config = dict(
    experts_per_token=2,
    activation='relu',
    balance_loss=0.00369,
    balance_bias=False,
    norm_eps=1e-05,
    qk_norm=False,
    beta1=0.9,
)
Below are experts of layer 8 (counted from 0) of a mixture-of-experts language model. Rows are named router (the router's row for the expert), up (a neuron's input weights, with its number), down (a neuron's output weights, with its number) and show model dimensions 0-223. Each number is 128 + 24 x the weight over its row's rms, rounded and kept within 0 to 255.
Before each expert's rows: "gets" lists some tokens that make up at least twice as much of what it gets as of all text; "comes before" lists some tokens at least twice as common just after its tokens as in all text. This comes from a sample of Wikipedia text that the model never trained on. Tokens count by the router's weight.

# expert 6
gets: " the", ",", " of", " in", "ed", " and"
comes before: " the", " ", " a", " in", " to", " re"
router [138 124 130  95 120 127 125 117 127 103 108 155 128 100 138 111 120  69 151 127 132  83 149 144 108 139 121 176 122 177 134 134 114 158 130 107 123  77 125 116 103 129 120 165 125 149 131 159 122 126 125 150 166  71 155 152 146 127  94 151 126 107 104 133  89 122 151 121 130 122 159 148 161 126  97 103 127 147 120 116 122 127 126 142 134 125 136 126  92 128 153 108 120 156 101 170 104 129 135 148 100 152 101  92 104 137 146  78 137 111 121 177 101 142 127 146 160  72 153 119 139 105 187 131 135 136  73 130 127 145 139 123 147 122 113 118 118 108 154 133  85 153 130 203 128 120 141  99 147 162 127 174 118 152 105 196 178 130 146 121 131 115 131 184  64 114 137 114 131 154 147  99 144 140 123 135 130 123 139 107 121 143 103 109 121 108 144 155 146 164 122 152 132 110 146 116 108 110 141  78 153  96 112 106 147 105 154 112 154  92 118  98  97 131 182 136 112  82 127 129 166 125 132 122]
up0 [146 128 138 144  82 125 143 140 118 108 115 148 139 137 140  98 135 121 109 156 125 111 157 115 152 117 115 150 121 144 128 165  90 127  91 113 134 135 112 134 118 171 174 148 149 130 148 165 119 137 118  76 157 153 144 149 151 134 153 120 134 137 128 154 141  93 114 167 127 119 123 132 123  71 135 116 141 125 104 178 164 154 139 159  67 126 156  73  76 101  45  97 149  88 128 133 157 134 135 147 104 115 120  87 123 128 119 117 109 138 109 114  87 169 151 120 169  93 163 128 114 117 155 121 100 100  73 127 157 128 138 135 105 117 147 135 158 158 124 123 145 118 132 100 130 143 143 108 132 161  97  94 136 143 113 121 103 130 135 112 188 149 128 121 148 145 107 123 139 123 135 109 116 169 150 119  96 127  65  76 125 139 145 108 138  86 133 105 115 164 162 180 131 127 101 145 130 108 133 115 124 115 166 133 136 138 118 133  95 117 129 131 103 143 191  97 136 128 117 163 124 100 131 148]
down0 [130 140 124 128 159 100  91  93 163 165 171 119 132 166 107 167 142 166 166 135 147 145 101 109 144 125 133 115 180  81 144 107 107 114 150 165 203  78 159  91 141 140 114 166  72 102 102 131 115 101 136 166 127 129 137 134 125 141 110 121 124 137 121 115 152 154 123 119 115 121 158 131 159 132 110 130 147  67 169 139  79 162 118 122  98 149 110  93 118 147  95 150 137 114 165 105 135 133 142 146 131 133 124 128 142 127 130 133 125 114 145 124 120  96 134 130 102 146 162 101 115 119 125 101 151 111  84 137 172 151 131 105  79 131 139 176 124 141 116  76 105 152 152 132 112 135 142 124 105 151  96 130 123 126 145  69 158 146 118 166 117 120 109 105 147 108 160 127 104 133 146 154 126 125 123 134 134  90 131 131 133 132 100 134  89 153 148 108 102 120 149 159 166 109 122 134 128 151 123 113 159 151 118 124 113 128 163 128 111 146 128 103  79  97 106  96  65 155  93 155 154 115 123 113]
up1 [101 128  97 106 110 151 160 155 130  92 159 154 134 169 122 103  97 128 105 122 138  91 156 139 137 119 115  96 128 106 168 174 133 123 139 129 104 117 133 170 127 147 139 166 113 149 130 114 135 145 119 137 124 140 171 106 110  92 119 146 160 123 135 134 106 116 126 145 101 148 139 121 172 128 131 150  98 166 111 165 140 102 113 108 153 113 135 142  79 139  82 126 117 126 170  99 134 133 115 111 150 108 140 105  88  91 126 130 163 141 147  83 144 115 167 161  95 115  63 154 124 143  95 115 114 127  77 151 181 110 135 145  71 109 116 148 163 141 124 149  99  99 138 117  87 114 129 101 115 125 170 120 147 132 128 137 113 111 119 182 150 142  97 141 122 129 104 147 150 134  95 100 160 129 140 129 144  90 147 108 108 117 113 132  81 108 112 145 127 101  98 175  91  85 145 100 130 143 117 128 154 104 133 125 130 122 143 153  96 169 151 133 125 125 120 126 175 161 111 144 198 121 137 156]
down1 [100 176  90 100 151 103 124 115 105 150 144 144 103 127 158 153 126 110 143 155  97 151 132 104  83 146 161 130 132 141 149 118 138 101 123 144 110  62 143 111 124 136 127  98  97 152 119 160 118 167 122 122 166 138 144  87 133  82 114 144 116 210 139 128 173 119 100 159 132 157 146 140 161 145 132 146 139 133 143 116 175 111 123  85 119 107 147 147 127 124 139 145  96 121 112 129 137 155 146  86 143 116 119 163  97  98  89 120  95 124 162  94 148 137 108 136 126 127 154 144  84 127 110 144 127 155 157  99 161 112 108  92 108  92 122 108 113 166 107 133 106  99 129 133 152 141 149  96 117 108 140 117 153 137 139 129 121  99 139 133 144  80 143 123 115 169 153 137 151 135 153 153 104 120 143 205 195 116 130 137 139 117 125 141  95  98 106 120 138 113 147 113 116 104 163 110 126 118  89 147 120 118 154 135 112 142 128  87 156  88 118 126 138 113 168 128  92 136 127 140 110 165 121  81]
up2 [133  81 125 107 124 104 159  99 140 127 117 100 128  56 146 156 126 120 145 154 135 136 167 171 163 130 149 149 104  86 119 102 147 144 119  93 139 132 126 145 138 118 135 107 145 148 117 133 105 155 142  88 157 182 111 108 106 111 119 156  97 157 112  93 126 122 119 150 130 156 145 123 100 187 154 140 141 115 114  71 117 106 130 162 117 117 167 121 125 133 122 118 150 129 145 113 127 124 142  93 153  64 115 146 141 122 115 126  88 123 154  97 111 142 139 118 137 102 149 173 106 118 148 135  94 134 135 113 122 114 111  97 122 148 154 167  79 168 145 145 102 153  76 156 177  89 124 114 127 128 135 110 123 141 173 138 140 120 141 170 154 116 101 167 141 130 107 149 118  84 126 108 134 140 141 123 153  89 115 131  95  84 146 119 117 112 124 124 141  95 118 131 104 130 170 151 182  94 132 130 134  86 132 119 163 136 164 142 172 106  89 142 134  91 127 165 129 131 106 153 139 144  96 156]
down2 [147 130 119 137 117 130 143 122 181 127 125  97 114 189 101 102 137 126 116 123 137 115  95 154 109 128 122 112 165 149 100 159 132 119 162 100  93 131 144  97 146 153 115 148 123 136  48 129  94 150 147 175  93 149 100 157 140 117 138 179 135 120 119 156 138 145 117 112 121 100 124  89 108 111 153 156 104  80 132 143 134  93 152 137 148 119 115 104 114 133 138 113 130 131 116  72 107 117 117 136 137 151 132 162  64 154 117 173 114 116 137 126 133 119 158 107 146 147 144 126 142 156 124 110 142 128 109 124 124 134 106 150  78 152  98 137 129 175 130  83 187 161 143 134  96 176  91  84 103 100 142 155  96 157 121 156 136 116  94 144 119 128 121 102 101 129 145 142  68 123 116  97 127 110 132 138 162 139 111  92 128 150 100  97 135 162 116 145 124 158  98 120 152 104 142 110 138 102 146 126 133 131 143 148 117 149 110 102 141 160 129 146 114 141 134 162 169 110 112 129 160 112 187 146]
up3 [130 156 108 126 118 104 126 116 122 135 127 106 138  91 118 108 152 145 121 122 125  99 149 118 149  91 150 117 138 140  82 155 157  82 117 137 172 100 117 158 111 149 113 111 164  82 136 142 134 107  97  89 166 173 167 142 110 136 104 136  93 152 125 157 133 133 147 112 123 141 158 129 135 125 140 127 118 172 120  99 154 151  90 155 107 123 129 110 101 117  93 102 153 129  74 112 143 120 103  76 130 148 155 110 117 120 109 133 137 138 106 115  91 125 167 119 112  93 127 100 128 104 135 138 116 113 186 146 147  94 120 119 134 111 134 152 105 161 153 143 114 143 146  99 134 124  87  65 138 118 104 125 137 119 130 111 157 117 172 149 146 133 131 112 139  80 151 120 154 113 169 133 115 161 130 143  86 141 138 102 177 159 146 148 146 154 146 139 147 150 123 137 143 150 167 108 110 118 114 115 100 161  92 144 157 155 195 156 107 137 119 136 137  59 138 114 134 190 126 105  82 138 144 104]
down3 [122 113 147 149 122 117 122 123 146 136 139 157 158 146 157 139 119  98  88 147 155 100 101 132 119 159 151 165 161 111 159 118 145 144 113 148 137 131 176 107 131 144 131 172 101 153 113 140 136 122 127 140  80 108 110 138 111  91 130 111 186 109 132  87 118  98  95 140 114 150 122 100  95 130 125 116  96 107 133 146 140 130 115 164  88 151 157 155 120 143 136 139 128 151 133 153 137 170 111 144 124 131 100 109  98 128 152 141  78 151 161 122 147 127 131 116 175 152 110 137 160 140 100  91 147 101 103 138 128 132 119 135 145 136 170 139 110 125 107 100 127 133  95 133 129 133 157 140 131 156 126 163 158 123 132 126  87 130 134 116 169  97 132 118  80 143 146 140 178 106 138 133 127 116  75  86 151 158  91 186 110  95 100  76 126 107 125 123 130 118 144 111 150 129 105 140 138 153 117 103 124  77 158  79 107  78 103 125 179 105  94 122 106 174 154 123 115  90 147 148 188 117 108 124]

# expert 5
gets: "s", "re", "n", "al", "er", "ment"
comes before: " of", "s", ",", ".", " and", " in"
router [134 128 113 159 153  86 118 119 155 136 148 129 121 144 131 124 104 122  98  69 104 132 114 139 148 109 104 105 135 112 115 109 134 144  68 145 115  92  86 136  87 110 113 101 141 137 126 119 139 180 114 113 113 118 132 147 127 173 197 121  78 147 124 100 133 112 121 135 101 109 116  86 136 112 128 101 158 125 106  83 193 115 130 142 153 143 184 138 196 114  70 129 110 137 122 142 176 147 156 129 136 157 118 149 106 115 155 115 132 122 136 111 167 129 122 130 100 151  86 161 111 150 115 151 140 112 133 112 101 136 122 155 137 132 152 118 126 138 112 114 156 120  85 132 118 131 140 153 159 123  88 125 119 117 114 180  85 132 132  79 115 153 146  95 138 124 147 130 130  99 103 132 149 112 151 162 129 112 153 131 154 135 102 124 158 133 146 119 153 146 142 121 107 114 153 129 102 117 130 104 119 153 157  88 138 112 146 151 146 117  82 168 121 140 154 128 111 185  66 163 140 138 125 158]
up0 [132 175  89  86 122 100 150 151 117 128 127 164 141  96 133 165 117 124 104 101 154 174 157 140 132 162 112 116 101  92 109 151 150 109 110  97 124 118 130 134 125 122 138  94 105 155 149  88  96 105 148 144 100 162 142 111 114 164 135  91 151  99 119 119 115 138 116 106 134 141 141 135 149 142 123 140 124 146 122 138  91 120 114  83 124 151 157 132 132 168 112 127 145 113 131 184 147  72 174 143 150 195 132 140 109 103 135 138  92 118  89  73 114 139 105 122 114 146  96 110 149 123 103 153 127 122 138  95 127 169  74 124 102 108 114 150  99 168  80 137 118 101 142 124 113 122 104 124 114 150 123 129 121 171 136 119 177 135 169 139 128 150  75 175 148 143 147 116 157 128 134 151 171 162 151 132 135  89 126 105 131 116 124 111 118 122 110 127 106 162 139 112 113 121 147 118 131 120 109 103 151 131 115 176  69 150 103 111 107 172 129 151 144 142 137 130 159 134  93  98 152 115 160 151]
down0 [140 129 115  94 119 135 131 154 110 112 155 136 140  78 140 149 161 148 165 138 132 103  98  86 153 143 113 116 150 167  98 187 158 162 134 127  98 142 159 100 153  79  99 131 126 142 107  99 123 164 101 163 156 139 102 117 119 112 118 105 142  98 124 112 170 104 124 102 119 104 120 118 117 154 108 108 127 160  87 147 135 127 155 136 177 105 166 120 156 137 139 145  84 135 161  95 106 151 121 132 163 141 118 109 151 115 115  98 141 161 103  88 123 138 106 172 117 111 156 161  95 134 152 126 171 135  99  60  97 133 158  94 154 130 116 116 135 171  73 159 105 103 126 118 129 137 109 132 141 184 116 108 131 118 101 132 126 107 115  75 151 147  92 142 139 109 100 128 128 126 124  88 126 137 138 181 197 147 121 131 115 162 117 124 114 158 155 118 114 122 106 125 159 129  87 133 113 135 133 149 133 171 111 114 137 160 138 126  99 123 133 143  93  99 120 143 114 158 124 119 125 119 136 142]
up1 [162  55 165 132 116 114 114 161 136 157 128 110 140 120 107 104  90 135 140 146 138 104 178 117 158  94 131 127 119 175 138 111 132 116 157 104 170 118 140 148  95 120 140 142 103 104 157 151 121 147 155 133 100 100 104 123 156 110 155  85 102 134 167  66 101 122 132 164 154 119 105 147 115 130 137  82 125 109 143 129 151 105  95 104 130  88 167 117 142 152 102 133 144 141 136 121 110 104 130 139 173 132 158 154 116 134 120 146 116 152 127 159 134 126 128 130 153 133 143 140 154 163 124 153  94 174 111 183 121 148 108 168 137 143 127 119  86 145 138  99  99  98 150 177  87 164 123 108  95 104  91 132  72 111 127 137 124 146 101 111  98 171 123 135 165 103  82 149 123 151 126 122  99 120 121 101 142 116 133 170 103 111  94 144 121 136 165 150  99 118 136  96 126 152 129 165 149 120 136 119 146 157  79 142 134 122  91 126 154 140 142 113 153 120 138 153 101 134  98  92 108 121 134 117]
down1 [ 96 129 126 105  95 153  92 172 170 141 139 126 141 137 129 139 155  73 122  99 141 146 143 108  98 119  84 139 119 120 109 105 125  89 126 163 114 176 149  68 182 126 131 134 121 100 157 130 132 157 122 108 126 105 137 147 152 132  86 138 118 114 156 141 116 115 144 138 126 152 159 151 143  97 115 115 130 116 119 167 163 151 149 158 180 159  92 100 137  91 100 144 132 161 128 122 100 175 129 129 116  87 157  91 105 120  87 124 120 134 106 120 157  75 153  96 123 120 134 165 117 157 120 129 150 129 123 155 121 133 137 138 112 134 106 162 160 135  97 157 164 149 110 107  98 139 101 112 131 145 131 105  87 130 161 142 143 153 155 142 124  85 141  82 113 112 133 116 121 107 122 110 126  95 127 132 141 190 148 177 125 141 100 164 144 118 161 147 164 117 111 160 115 159 137 101 156 127 108 122 146 107 119 140 151 130 169  95  66 126 115 132 118 121 108 128 124 104 107 111 147 148  80 100]
up2 [151 144 145 114 147  97 120 143 126 130 112 115 152 149  91 116 129 136 134 128 130  51 167 134 131 129 114  96 120  96 113 121 160 106 103 133 166 126 127 140 104 149  91 102  85  90 118 126 114 166 156 127 104  99 164 126 106 133 180 116 129 115  89 122  88 120 102 147 143 122 116 153 139 148 107 167  91 122 145 132 102 137 134 117 121 178 140 122 139 124 130 113 157 118 122 168 174 138 119 140 152 127 128 195 153 132 137 104 149 151 127 102 107  96 155 106 129 114 124 112 173 166 103 124  88 140 154 146 145 178 129 155 125 142 131 137 134 121 157 148 118 143 137 100 131 156 102 172  87 126 139 128 138 140 142 127  91 141 107 107 119 152 114 119 102  88 140 136 131 124 117 148 113  94 182 114 118 110 124 126 179  68 114 119 117 144 138 119 138 167  79 165 170 135 141  83 121 115 117 111 134 183  88 159 117  99  85 146 133 120  98 125 139 151 114 159 173 136 116 152 157 110 144  89]
down2 [128 139 108 149 107 151 132 155 160 104 133 165 118 134 103  93 118 142  80 158 146 128 101 120 132 114 113 108 157 166 116 147  78 161 110  81 126 165 188 124 130 105 134 150 111 194  75 149 113 111 128 123 164 139 119 118 143 134 119 146 112 160 165 107 136 143 137 138 112  91 119 134 113  89 158 138  95 151 118 100 141 122 112 129 113 135 132 119  96 151 118 133 153 129 151  83 104 111  74 139  89 133  90 100 138 112  88  95 114 151 122 108 106 110 122 140 116 134 114 115 155 118 108 150 105 104 108 133 104 133 136 131 162 121 142 147 111  93  79 113 143 132 150 113 104 152 144 123 128 118 163 133 149 143 161 137 121 112 134 148 153 132 106 145 114 146 116 183 149 126 155 121 158 116 131 156 105 116 135  93 103  87 135 117 149  99 104 142 159 109 158  87 196 149 179 117 160 150 118 121 104 112 125 102 121 109 142 156 120 123 150 121 166 110 138 142 132 163 153  96 202 103 121 172]
up3 [131 136 118 107 125 126 159 174 105 133 157 132  89 131 117 105  81 124 104  98 109 119 133 149 132 144 108 122 109 165 142 140 128 132 130 137 140 156 139 135 160 165 163 108  90 151 155 122 123  99 147 127 117 123 129 131 112 134 114 111  95 119 122 129 141 101 136 165 137 119 131 126 164 124  81 161 105 142 119  94 153 108 106 110 167 146 166  97 181  98 118 132 148 141 155 160 157 100 120 162  90 142 116 109 113 124 125  79 135 131 128 147 128 111 133 147 146  85 119 153 157 158 135  98 105  91 105 124 124  82 166 132  82 142 180 152 116 106 119 104  97 118 150 204 148 104 105 121 127 125 128  76 101 163 139 122 112 109 126 135  92 143 173 134 167  98 148 170 149 144 144 109 139  97 118 138  70 148 136 100 129 100 110 147 141 130 102 140 162 131 125 119 138  27 136 118 139 126 149 120 126 123 128 145 102 125 131  99 151 165 106  98 140 164 120 150 148 116 134 117 105 166 142 147]
down3 [154 159  97 167 177 128 112 128 147 129 120 113 167  97 140  75 147 141  94 145 137 128 154 158  64 144 122 113  93 104 144 105 157 124 154  90 103 139 144 126 123  87 138 138 121 124 129 132 133 105  95 165 145 150 127 124 133 141 113 129 123 159 139  96 108 106 147 105 116 114 111 109 167 118 104 154 115 152 139 106 145  92  97 124 149 126 143 127 154 178  40 107 131 143  87 144 132 161 100 102 115 129 162 127 108 137 138 127 143 139 143 139 137 109 169 156 117 153 137 111 112 128 154 153 123 131 141 140  94 126 129 114  72  76 120 107 131 124  98 133 150 150 127 134 124 109 111 154 101 105 139 121 157 153 133  97 134 133 102 161 120 118 130 111 106  92 150  84 189 177 118 138 106 153 148 159 164  94 161  99 154 137 105 153  99 117 142  92  96  90 139 149 128 133 121 175 126 175 123 133 120 123 139 149 106 130 100 131 167 133 128  96 174 103  90 109 144 155 123 128 147 138 109 158]

# expert 3
gets: " |", " ", ".", "|", ":", " 19"
comes before: "\n", " The", " 1", " 0", ")", " 2"
router [148 118  86 170 134  90  86 115 143 135 150 131 159  89 132 114 125 151 154 153 124  86 134 143 142 148  89 127 103 134  97 168  95  79  88 152  95 151 144  80 149  97 128 171 125 180 138 110 129  69 110 137 115 153 109 145 139 123 128 171 153 100 136 130 119 150 138 118 148 104 115 147 125 124 105 177 137 103 119 161 149 154 138 125 153 105 116 124 127 134 136 145 115 129 104 127 165 110 171 111 133  95 124 148 139 127 144 141 126  75 139 132 115  82 148 114 127 146 157 131 127 128 134 147 137 140 146 127 117 152 126 164 138 128  93 144  99 108 151  87 101 150 119 144 130 129 163 135 110 157 149 112  93 113 134  95 131 130 131 160 116 106 127  87 156 120 168 105 151 135 122 121 116 117 114 104 114 103 146 152  98 105 153 171 124 127 147 105 106 130  82 154 169 106 142 153 140 112 134 110 145 112 116 183 138 104 134  85  98 145 116 100 137  88 111  87 130  83 126  55 172 143 174 127]
up0 [ 95 144 122 125 133 120 128 154 110 121 113 106 171 135 149 149 138 136 170 129 129 130 140 112 126 132  84 118 181  72 162 135 151 119  70 100 103 151 133 112 147 184 123 163 168 139 147 146 101 117 131 112 139 130 178 136  60 153 117 123  81  83 108 118 138 131 145 136 119 158 161 105 114 155 128 165 124 139 122 146 113 157 132 126 114 121 147 110 100 111 108 146 129 134 149 117 123 110 138  95 123 164 105 130 112 141  92 155 144  98  99 141 119  84 166 158  79 128 127 141 115 121 160 144 105 140 167 113  81 155 109 154 130 110  82 134 151  93 120  91 142 164 144 151  72 125 138  77  92  98  78 139 120 111 126 134 135 119 153 124 108 150 141 113 165 133 145 109  91 157 105  85 145 169 127 133 118 145 130 171 115 131 156 124 154 145 128 118 119 119 102 134 139 143 175 121 143 112 165 108 106 148 161 116 159 129 172 116 101 107 141 118 158 113 125 156 115 109 128  82 118 118 125 118]
down0 [118  97 157 102 119 134  98 151 168 153 154 176 137 173 149 131 139 114 137 144 118 168 110  97 139 141 147 123 145 123 156 109 113  91 177 127 105 155 111 131 111 137 144 135 135 127 113 119 161 128 113 136 142 135 114 135 136  89 161 103 138 104  91 151 132 117 138 101  90 155 113 142 133 140 124  77 111  98 162 109 168 116  78  94 168 114 121 142 197 154 142  84 105 120 129 128  98 155 131 139 134  98 121 150 100 124 163 105 146 142 123  98 160 129 105 146 123  96 131 114 149 140 118  93 112 100  98 105 170 167 108 118  92 144 109 124 193 142 164 158  86 113 106 149 136 144 108 139 121 142  99 120  89 175 140 162  98  96 115 123 154 126 139 128  82 129 137 127 143 108 132 152 103 111 160 118 135  98 131  84 154 153 137 160 143 108  82 116 151 134 139 108 133 142  80 105 144 152 112 107  94 117 132 158 151 138  92 142 149 109 132 150  98 174 109 136 102  90 145 149 144 121 163 123]
up1 [155 127 120 135  93  77 164 145 120 130 124  96 153  86 158 103 147 124 118 127 114 126 138 128 110 145 121 116 141 102  82 134 117 134 129 100 152 137 153 130 133 151  91 100 137  92 127 158 121 165 112 111 167 132 144 150 133  78 135 136 140 113 107 106 150 162  99 131  65 103 178 168 111 125 114 140 121 123 127 125 114 143 118 141 131 136 140 139 123 104 118  96 116 169 118 136 149 147 102 166 117 118 201 122 142 103 131 105 108 127 116 151 119 149 128 136 129 121 121  96 119 105 106 149 110 114 126 119 144 155 171 163 107 119  78 151 127  95 125 116 123 143 193 146 105  82 141 130 105 154  81 136 144 137  64 179 142  85  89 131 126 128 137 136 108 142 137 145 135 175 128 141 162 141  89 151  99 174 127 151  98 104 118 153 110  77 140 133 170 140 155 143 145 142 132 114 117 149 125 144  87 161 125 147 120 130 183 115  93 139 145  97 123 145 142 176 139 164  95  95 138 121 137 136]
down1 [ 95 109 140 116 138 139 150 149 109 127 149 145  78 123 159 132  85 136 135 159  74 136 107 135 143 113 150 166 128 123 118 100 104 119 140 156 125 108  91 101 141  99 103 117 113 149  95  60 105 129 170 129  99 132 102  89 132 128 141 105 146 143 154 173  91  88 149 151 122 109 143 107  98 149 112  96 118 102 129 110 144 114 136 141 112 105 131 160 127  89 145 170 176 149 136 129 140 142 121 165 136  97  84 143  79 120 140 120 145 154  63 132 146 112 131 114 103  80 152 129 133 100 132 102 118 113  99 113 152 125 131 137 148 124 146  97 135 130 150 129 114 108  78 146 144 111 136 157 133  84 149 193 169 103 154 131 153 141 170 156 105 170  77 101 138 143 157 146 117 135 120 115 101 171 115 144 148 103 111 155 167 109 161 136 121 130 102 151 135 168 137 119 151 139 130 131 130  95 147 154 126 127 138 138 166 143 127 146 167 136 119 144 145  99 145 135 101 100 135 117 111 116 126 183]
up2 [156 111 138 117 121  89 130 138 168 100 158 145 149  91 113 169 144 115 152 133 119 142 133 149 158 144 157 125 113 134 117  89  96 127 174  92  97 107 127  53 146 163 100  96 152 122 156 134 112 123 145 135 129 164  75 153 117  97 109 120 143 142 120  93  93 122  98 113 131  92 137 136 123 105 117 132 123 102 114 142 171 154 149 136 136  96  91 141 132  84 141 128  96 170 133 108 127 155 166 124 129 144 139  80 144 159 113 124 149 114 122 112 138 134 163 161  88 125 123 124 161 129 155 132  96 120 105 140 174 141 107 138 107 105 125 167 125  99 151  94 113 145 142  84 143 111 124 131 117 148 101  84 109 142 104 119 119 161 117 133 143  93 135 107 129  91 135 144  80 133 108 114 136 108 111 179 127 136 130 142 145 173 147 168 183 112 155 154 153 133  62 138 133 109  91 155 122 171 120 145 113 113 111 161 128 161 125 156 108 154 141 102 110 144 139 119 108 130 186 120 148 127 117 122]
down2 [116 151 154  92 154 154 130  88 121 119 151 122 121 123 121 165 116 102 112 124  95 160 132 144 126  99 132 146 160  85 176 108  97 128 138 130 127 121 151 122 153  74 153  90 145 126 150  93 148 122 123 116 122 119  85  95 132 117 124 121  93 100 152 157 119 132 141 104 135 120 115 135 128 118  99 149 124 129 125 122 121  96 134  92 156 120 109 121 107 129 184 135 102 121 163 130 111 134 129 110 113 176 100 137 112 147  81 149 160 108 126 154 173 160 148 124 130 147 145 140 153 130 113 102 120  98 142 147 141  96 155 112 168 128 164 147 110 148 163 167 153  93 148 133 169 120 110 127 114 110 112 153 166  83 152 149 144 135 114 132  96 166 113  84 135 137 171 136 110  99 116 114 162  99 121  97 117 114 138 127 155 110 146  90 124  95 152 126  93 111 127 130 133 118 127 156  84 106 150 138 169 106 141 164 104 122 102 136 106 143 132 144 121 115 110 163 215  91 113 113 136 183  82 177]
up3 [ 82 148 121 113 111 166 157 122 162 147 102 113 161  94 102  75 119 125 164 150 126 138 125 127 128  88 151 148 112 131 123 153 130 123 156 136 113 138 114 107 130 160 149 112  85 162 160 113 143 125 163 141 158 133 130 129 147  92  81 133 149 135  81  95 106  87  86 136 127 153 143 129 133 124 121  86 145 128 125 125 110 104 107 103 151 145 137 125 100 113 147  86 107 115 106 134 141 104 131 143 159 151 116 127 187 112 156 103 156 135 121 162 169 146 129  95 151 153 137 122 118 107 139 139  65 113 130 147  82 144 156 103  91 154 138 147 117 177 126 124 140 123 107 131 114 154 122 151 173 170  88 112 113 143 120 154 140 131 108 165 152 134 124 144 166 163 130 112 125 135 159 131 111 100 179 108  74  99 144  98 104 139 172 114 130 162 141 156 114 143 143 118 116 125 155 141 147  70 124  76 115 136 136 121 139  82  86 140  93 115 144 104 124 102 153 139 148 130  99 129 100 146 157 116]
down3 [121 144  99 156  95 118 125 142 134 155 159 117 148 149  83 107 129 130 157 120 111 124 119  99 114 167 105  80 173 101 174 144 168 150  66 147 143  71 124 159 106 140 132 141 105 125 157 127 112 105 132  82 136 146  93 113  95 132 179 134 128 168 138 171 106  85 133 130 133 143 146 113 141 125 156 157  97 114 100 123 156 110 121 140 120 165  97 127 134 163 130 119 149 107 129 100 114 116 118 139 123  64  99 111  95 124 130 163 151 157 159 131 134 139 141 159 139 118 116 128 111 142  51  92 120  98 125 143 125 162 125 111 141 138 129 137 124 115 157 162  90 122 132 101 184 120 135 141  91 116 157 151 136 137 144 138 131 147 157 169 113 120 128  87  90 151 109 142  94 101 132 130 125 139 127 111 129 126 108 131  61 159 138 159 110 118 122  91 126 135 145 143  97 157 116 137 107 156 135 149 100 140 153 122 133 115 167 163 118 166 108 122 135 117 109 111 152 114 106 184 140 102 149 131]